From a checkpoint of a small mixture-of-experts model trained on Wikipedia.
Size: 12 layers, width 128, vocabulary 16347.
Experts: 48 experts in each of 11 layers, 2 picks a token, a softmax router, a shared expert of 64 neurons.
Training: a variant of Adam for the experts, 4282 steps.
Below are experts of layer 8 (counted from 0) of a mixture-of-experts language model. Rows are named router (the router's row for the expert) and show model dimensions 0-127. Each number is 128 + 32 x the weight over its row's rms, rounded and kept within 0 to 255. Numbers have three digits each.
After each expert's rows: "mostly gets" lists some tokens that are sent to it at least half of the time. This comes from a sample of Wikipedia text that the model never trained on.

# expert 31
router:124115142109034087196183085135119101165124140085121143104107168155168136156167098110124176082136092165123164099087131064129134133167086155093142093133116172190141060068109096090146119168135139084136136146151139097149129091098181156079125147120109120125107179149141128175120175161146156147103099173111147133122191146098093064102131150114165165168173162093105112139097144110063145129118
mostly gets: "     ", "_{", "   ", "    ", " #"

# expert 33
router:099176131152109135184105173108163090079087122116142093155159118124137108189077097149086076145117115177097137141120131165124090169083070188126145166088202148056121107157083121136165109098173122129154144124102139115095106157188141108173163136113155065109089140196185169073081121092119148157091099118140153144151095179153107147137135168102115135157134133118103107070100122140136158094092
mostly gets: " In", "In", " in", " along", " through", " under"

# expert 43
router:135103104160142145124108131143075177082176111153145172135063143035098163106124178174169119125140127088162088117108176067165110126178090176065148166196090115146076146111073113157163137178111149164120168155089171162122079105145182091107100100125110112139126127112154091154142132152127144132122138100088122071120141096112091104150139094123102151102121154107118180137160070158164083153155
mostly gets: " role", " management", " response", " structure", "ability", " story"

# expert 22
router:107117143084169180188110074102110135168111181162107133116123095074081092112172156141078109178122152171139144149146113139104091125167113115139083159093173160091169185126144141124199189131078130138108122112064108114143197169077125155144151122137141145100102072073151116094122119127194169123153078122108058117138110135176180106115132151085119061141110095122124154127128092174132118114139
mostly gets: " South", " North", " West", " East", " Manchester", "South"

# expert 13
router:108169112104126084177144107116156091153162111167101068163111171128136158074088113074127114176167112096140183137151113109118144100189187142145101164109204106151127115153110166129163095094085108129138092097125120072137090124071131136090148136103088171124150118101127137122195141100108051112147158095200147151150108153133078104110097167170094162145146116132139074134182080131199143134103
mostly gets: " where", " when", " However", " because", " while", " which"

# expert 29
router:086119077136168062151182133078121095157119198113106145146163098157128084116080069077149167128072171154119124101075138110143142117111078143142157154115118109153072166189137084151098139099155099157114104094081134156119171107147083148141113115127128183134170157127108173175104178128107129144087189093121163154153155132077105145133137078093144121168090090110155157099094179103112173164080
mostly gets: " \"", " un", " “", " (", " =\n\n", " (\""

# expert 30
router:177160113157146141141142166174171097123105145099098078081078074109065100155157195146163095130132127097133130195135136096108099175106162113125109133136162142118153173143129169116111112144047165170155150174177166177154157149136080113121107068140084135147101151070179086101146121140108135142119147122107140177137104111150134105130094130132090093111195098119121094136149148218116077086081
mostly gets: "ñ", "él", " Carlos", " Laure", "ér", " André"

# expert 1
router:108153099081153173116154093074105161115119183132128138103175144151142065113212099170123109102132109082184075111117088088118123122165125151159132133140150107119120129098139104158127155135174116153109099114173095151108101115138096144149142130196115127092149131150175160137100024116155132162115076115135096083178103029169099151101140115123104144145144166097092150150208133143125128103192
mostly gets: " Democratic", " Senate", " Conservative", " Candidate", " Votes", " Republican"

# expert 28
router:180096104107110160070154174116142183065141116104167148153100104100145100138115153123085168112105112119123191162114150192146089122127160078148087093090167067131104126113169152087133161152127140191142083107132142128160153163113185166186107117147178092155128117134126123120155111078127159103142092159188121148084138097133077088174122125171156115118097093192074118098088110094156169082082
mostly gets: " km", " mi", " ft", " sq", "″E", " lb"

# expert 16
router:154127161137142098158104124156152100154136143140125149176102069180150094115174140107133183099093117185074098147094151161118148159130071158171092118170064091093142163091135156149058142136097131138187121078139132182094152100172112157155139137171118155091089178090096161158105167131079171149150106089073092168166133091087096101108153101133148134108097052120188114113134153081135122129127
mostly gets: " '", "'", "’", " Mc", "!", "_"

# expert 5
router:110130115154175103130093098090104144121083221102161131079156147172178102174139071120074138099149145163096103130083151138124150103102110140105178111136100097085172126107148107201067108110117089128074111084103070163144151161104107117136115184161107188154175108164063181162100176147148126138086106107152128112141130161098163167115117089109150141110129140061108105164097111154088108151113
mostly gets: " |\n", "|---|---|---|---|---|\n", "|---|---|---|---|---|---|\n", "|---|---|\n", "|---|---|---|---|\n", "|---|---|---|\n"

# expert 36
router:147156161110167132132093110121115097168178144167100083089100107137152091144149124137095102129101118127135136139119103167111154105119102083156061160109161183111169075186129133042192095102151171144142093147113114157086158125129111140104128113143084139138100085087146145088067107177182177095079097110094153189141165147142147165129105181116148186135126188143166109131136176194130075125088
mostly gets: " Kh", " Sa", " Bh", " Kar", " Gh", " Ka"

# expert 18
router:077129140093078107187221126175109188173079172086096130147171181100181134096152077082181144096174080122139108103111140102122085078113123145140154091144118148117156103133152161096138118083164117073124125153136104102103141104150132163098144173070168168112123164153088093105100185189092087089154142170161146155146126116099162121098122140132115092166074175108118142114103135126093145129116
mostly gets: "==", "|", "-", "===", "====", " Occupations"

# expert 39
router:155143108113151208178147176073138146109105143121131164142185114169155139133084087128116156112081106154093178098146093109116157177105141187164172082156058080136154125133110151145093108114142101142147143063120066142152132192131064171147067073099169158137117168137108183192106181127122133117153148081116108134118117133100132128120128075106167193095107126125134132128103108067115132152097
mostly gets: "]", ".\"", "\",", ");", ")", "\"."

# expert 20
router:138162118145096146090096165082144144130171040130063118146148159127126178133061131090163151156127115112130159138135128122129147158166162183182120101120194103135065115100116115144113117089069136112137125139170127097142068125098127052087172139084078179093167112087148146102180155124129052147160176101145141064130121158156174133098142181176079169135136122117142125115118138118140097165107
mostly gets: " who", " have", " they", " would", " has", " could"

# expert 38
router:064165147165156106166200156131095094172068118105110175142147182135136126057141076146096120100140126126119087094119167136184139072121160115128192092159140121092148150103170138099147132083136084086130117150153086120096156065131086155085148136111158152134172136166076140118087151165088102124105122205089125132171129135116172188137152102112151167139145104142086137135134183183094167160152
mostly gets: "==", " =\n\n", "\n", ";\n\n", ")\n\n", "====\n\n"

# expert 12
router:108075109141075118084105151090177175102136121101104076082071179165120165131079121066129064184113181086142176085151146146144091150168158141182115123113169147145102087118159105152104084063163140157151138139143131098151114160072109151137145130089101141112170081188155098077145082096127131138104161162198139112152101088166129163154131128104113144102095133185102105090131136125131123176149
mostly gets: " became", " well", " being", " been", " was", " become"

# expert 23
router:111112115141123177089146101134063160114111028140112113121140194107107151120109224192160143149150167097097113122139165132124151145138069126076169128160076133139084131118091096157122143173152127167119141184179145098141109119176124091096136139113178118162180140065157117130088131099071126122089154097059085105118158123115086116152063123133144146120106143106120152152163113146179071130140
mostly gets: " player", " album", " father", " song", " director", " club"

# expert 42
router:169131141121158118148136075168163116058158166144125124150143121108151128147119119151134087103091184067154162143162150144122128191090158151058165150198126104085194106091067159150110153155097140110126085141058147151105128138094111140169157125136110085160148091139112172105121082081114132106085122161141117105106101062144111099149177186130092128135154089101122170126155039154101111174154
mostly gets: " September", " January", " October", " July", " November", " April"

# expert 3
router:096162142168088082164188113090115109154096147080087108169117178161159165116093078113099142132109156163147119101140107082133138144130106175120159064124119099145159112124130112101075151130148085132105131074109095175158174130112088165128086150193101152163099097131078156160070166163195073160122133113104155166109173132081101118099155127069184185170148078142087117140151125114130159171106
mostly gets: "==\n", ".\n\n", " ==\n", "===\n", "\".", " ."

# expert 19
router:091151163136111112177183146179102086074176097122120154114184117120104130144141131169176058119153117153108115133194110120106134109070134155112151141090151084078079102127116124124145089146122142106113215128060113134153093088108136137166136146136171050070066130185190146102116147151127116141130146134147157179125111176133157155111141126155144085070162139117111117129154167119211141091143
mostly gets: " during", " among", " throughout", " between", " for", " against"

# expert 7
router:110138130152119155104141172119137096088108070116105152096131110110129203142066131173146095162138175129089144085168137091175147097175136168131090114118139099159086133109108118148120116092176139118123161130110184139092080125095186108115109088066118094165092090182163155157185135122076090154122172130121136056136112150183062164094159108179091129098143103192140121086106156188124145107159
mostly gets: " used", " based", " served", " held", " played", " received"

# expert 17
router:164130127087154107078102094159087138152143134097171110171117179116147178095102170098090112153194063136124091158103120153200067147147085082129134151128164165101131114163152120158128129127119129140180114166131098106114120064187159142065153147098162104086128128148087081097166072137110139098185090118131127124124106163089080194155079169149090085130146184147139154112131151121119157072153
mostly gets: " a", " an", " its", " his", "Scientific", " their"

# expert 10
router:171137128136141092105076089148136173174194146178137112138101176104176102099182148150086177086132158163107137109123085158127181111101165104113081154086130159159180112125123103113182068125111068084103110134090122061145144075129119133150093153160108156188156180137077118137127118156138153102071121127136149117119124134091144158172172077112178096128160089087133142163158150083095076140169
mostly gets: "″E", "J", " ID", "S", " CR", "W"

# expert 14
router:154058091153128084181120111129112133103187109143055106183158147136148162115099078124145128147122118162168106078149152103132137170127182130148182098111079124153171110187076139143110103112106153128126137086122091137137150141111088085184102162152179166164155080143116151169172115082133078112081102089167111121125139134122106123076128115091105156081148168121168138102157110157199197137060
mostly gets: ",", ",\"", "Although", " Although", " whether", "\"),"

# expert 46
router:109113149086068108085173122177117113090097141099128101106183182114160173138169098139154049125071161128112133089163106166150159128072108181108167123078109097113136099177162148119114120077145102167114094085107105107085147116095091116143132105117162126121084157187103165092152108149158111125162156203125098159133116150142138148091111106181165154097112199143125187088176138093172118100158
mostly gets: "°", ":", "=", "See", " Label", " includes"

# expert 8
router:193091148116085107178117151137150092155156099110097149135157101152136137093174087121151104084137102121155079114176103149083115164094150163154141091082108118065176109175139143123107100143138112165206130090164102106126166165193089126173115051160182105127158116158100130132144074090182140130135118171105136116108113183152160114096105073091135123049161156094149130142165145134150178116089
mostly gets: "',", " &", ".),", ".,", ")},", " and"

# expert 34
router:085092147075118146086139093097091115087156121074184133142153165152122143145082177073127071189164130099111134146122121094177079123169094050182108145197135114155148090112089132168147136161102143093094133125145158119087097109170164149117151142082139088139142056175142098121141114124132132084176099100181122103135104101109118166196140120153118094119098162078119148177115115108158156075167
mostly gets: " other", " two", " several", " three", " such", " four"

# expert 25
router:163133117149142143113080124157150149151126148118082113151081088127134078114134167183116143108098112138126111167122096175111169104182188075145128134087168157041155120150116136056175137140084119181203133173129172139164150114164162105124086074116069121114135102090104083115086158120160149116106129152101116164142119145174168114166109071109192136160142110155150171162067165105079099133117
mostly gets: " d", ".S", " s", " c", " v", " Jr"

# expert 37
router:096177138167119153106140169125160107115104111167135082136131124088120148156062141154143066144092144174156135128140160118136145105114118166133107184100184145142093172107089100126121146108102130074113087118091190127060077135097168083125164135101058076077109155150208128155160118088133105183134158137145138105170117147097121145134148160206092087175113145168144107087112195155090166143130
mostly gets: " would", " can", " could", " took", " may", " must"

# expert 4
router:146133144185169155119108176170064172104205125089158198125136137072075072151188117176104172115158119092127086165072099123123097135161165102073187109083117103108090128090089150122145180159061087145106128123142091198181116109106091121152123132116176136147108134107100074120083144155154128093108111158109086137151145063125085135099152119112134120132163138109125150132103130155143158129141
mostly gets: " Preceded", " Championships", " Cup", " Championship", " Places", "°E"

# expert 0
router:180175127170166149110122142137127127147146165168071087103073100129100124134171168098087110139142138178148156168153075152087093164127074133091099153119127134102130149123137137091124174092110121160144119094185117040141128141166085103101150088161119134100132151076191144067150183140101124154112135111167105149093087131200157105090143155105111120073192129115148157153195136187137093085121
mostly gets: " John", " Robert", " David", " William", " Mike", " Mark"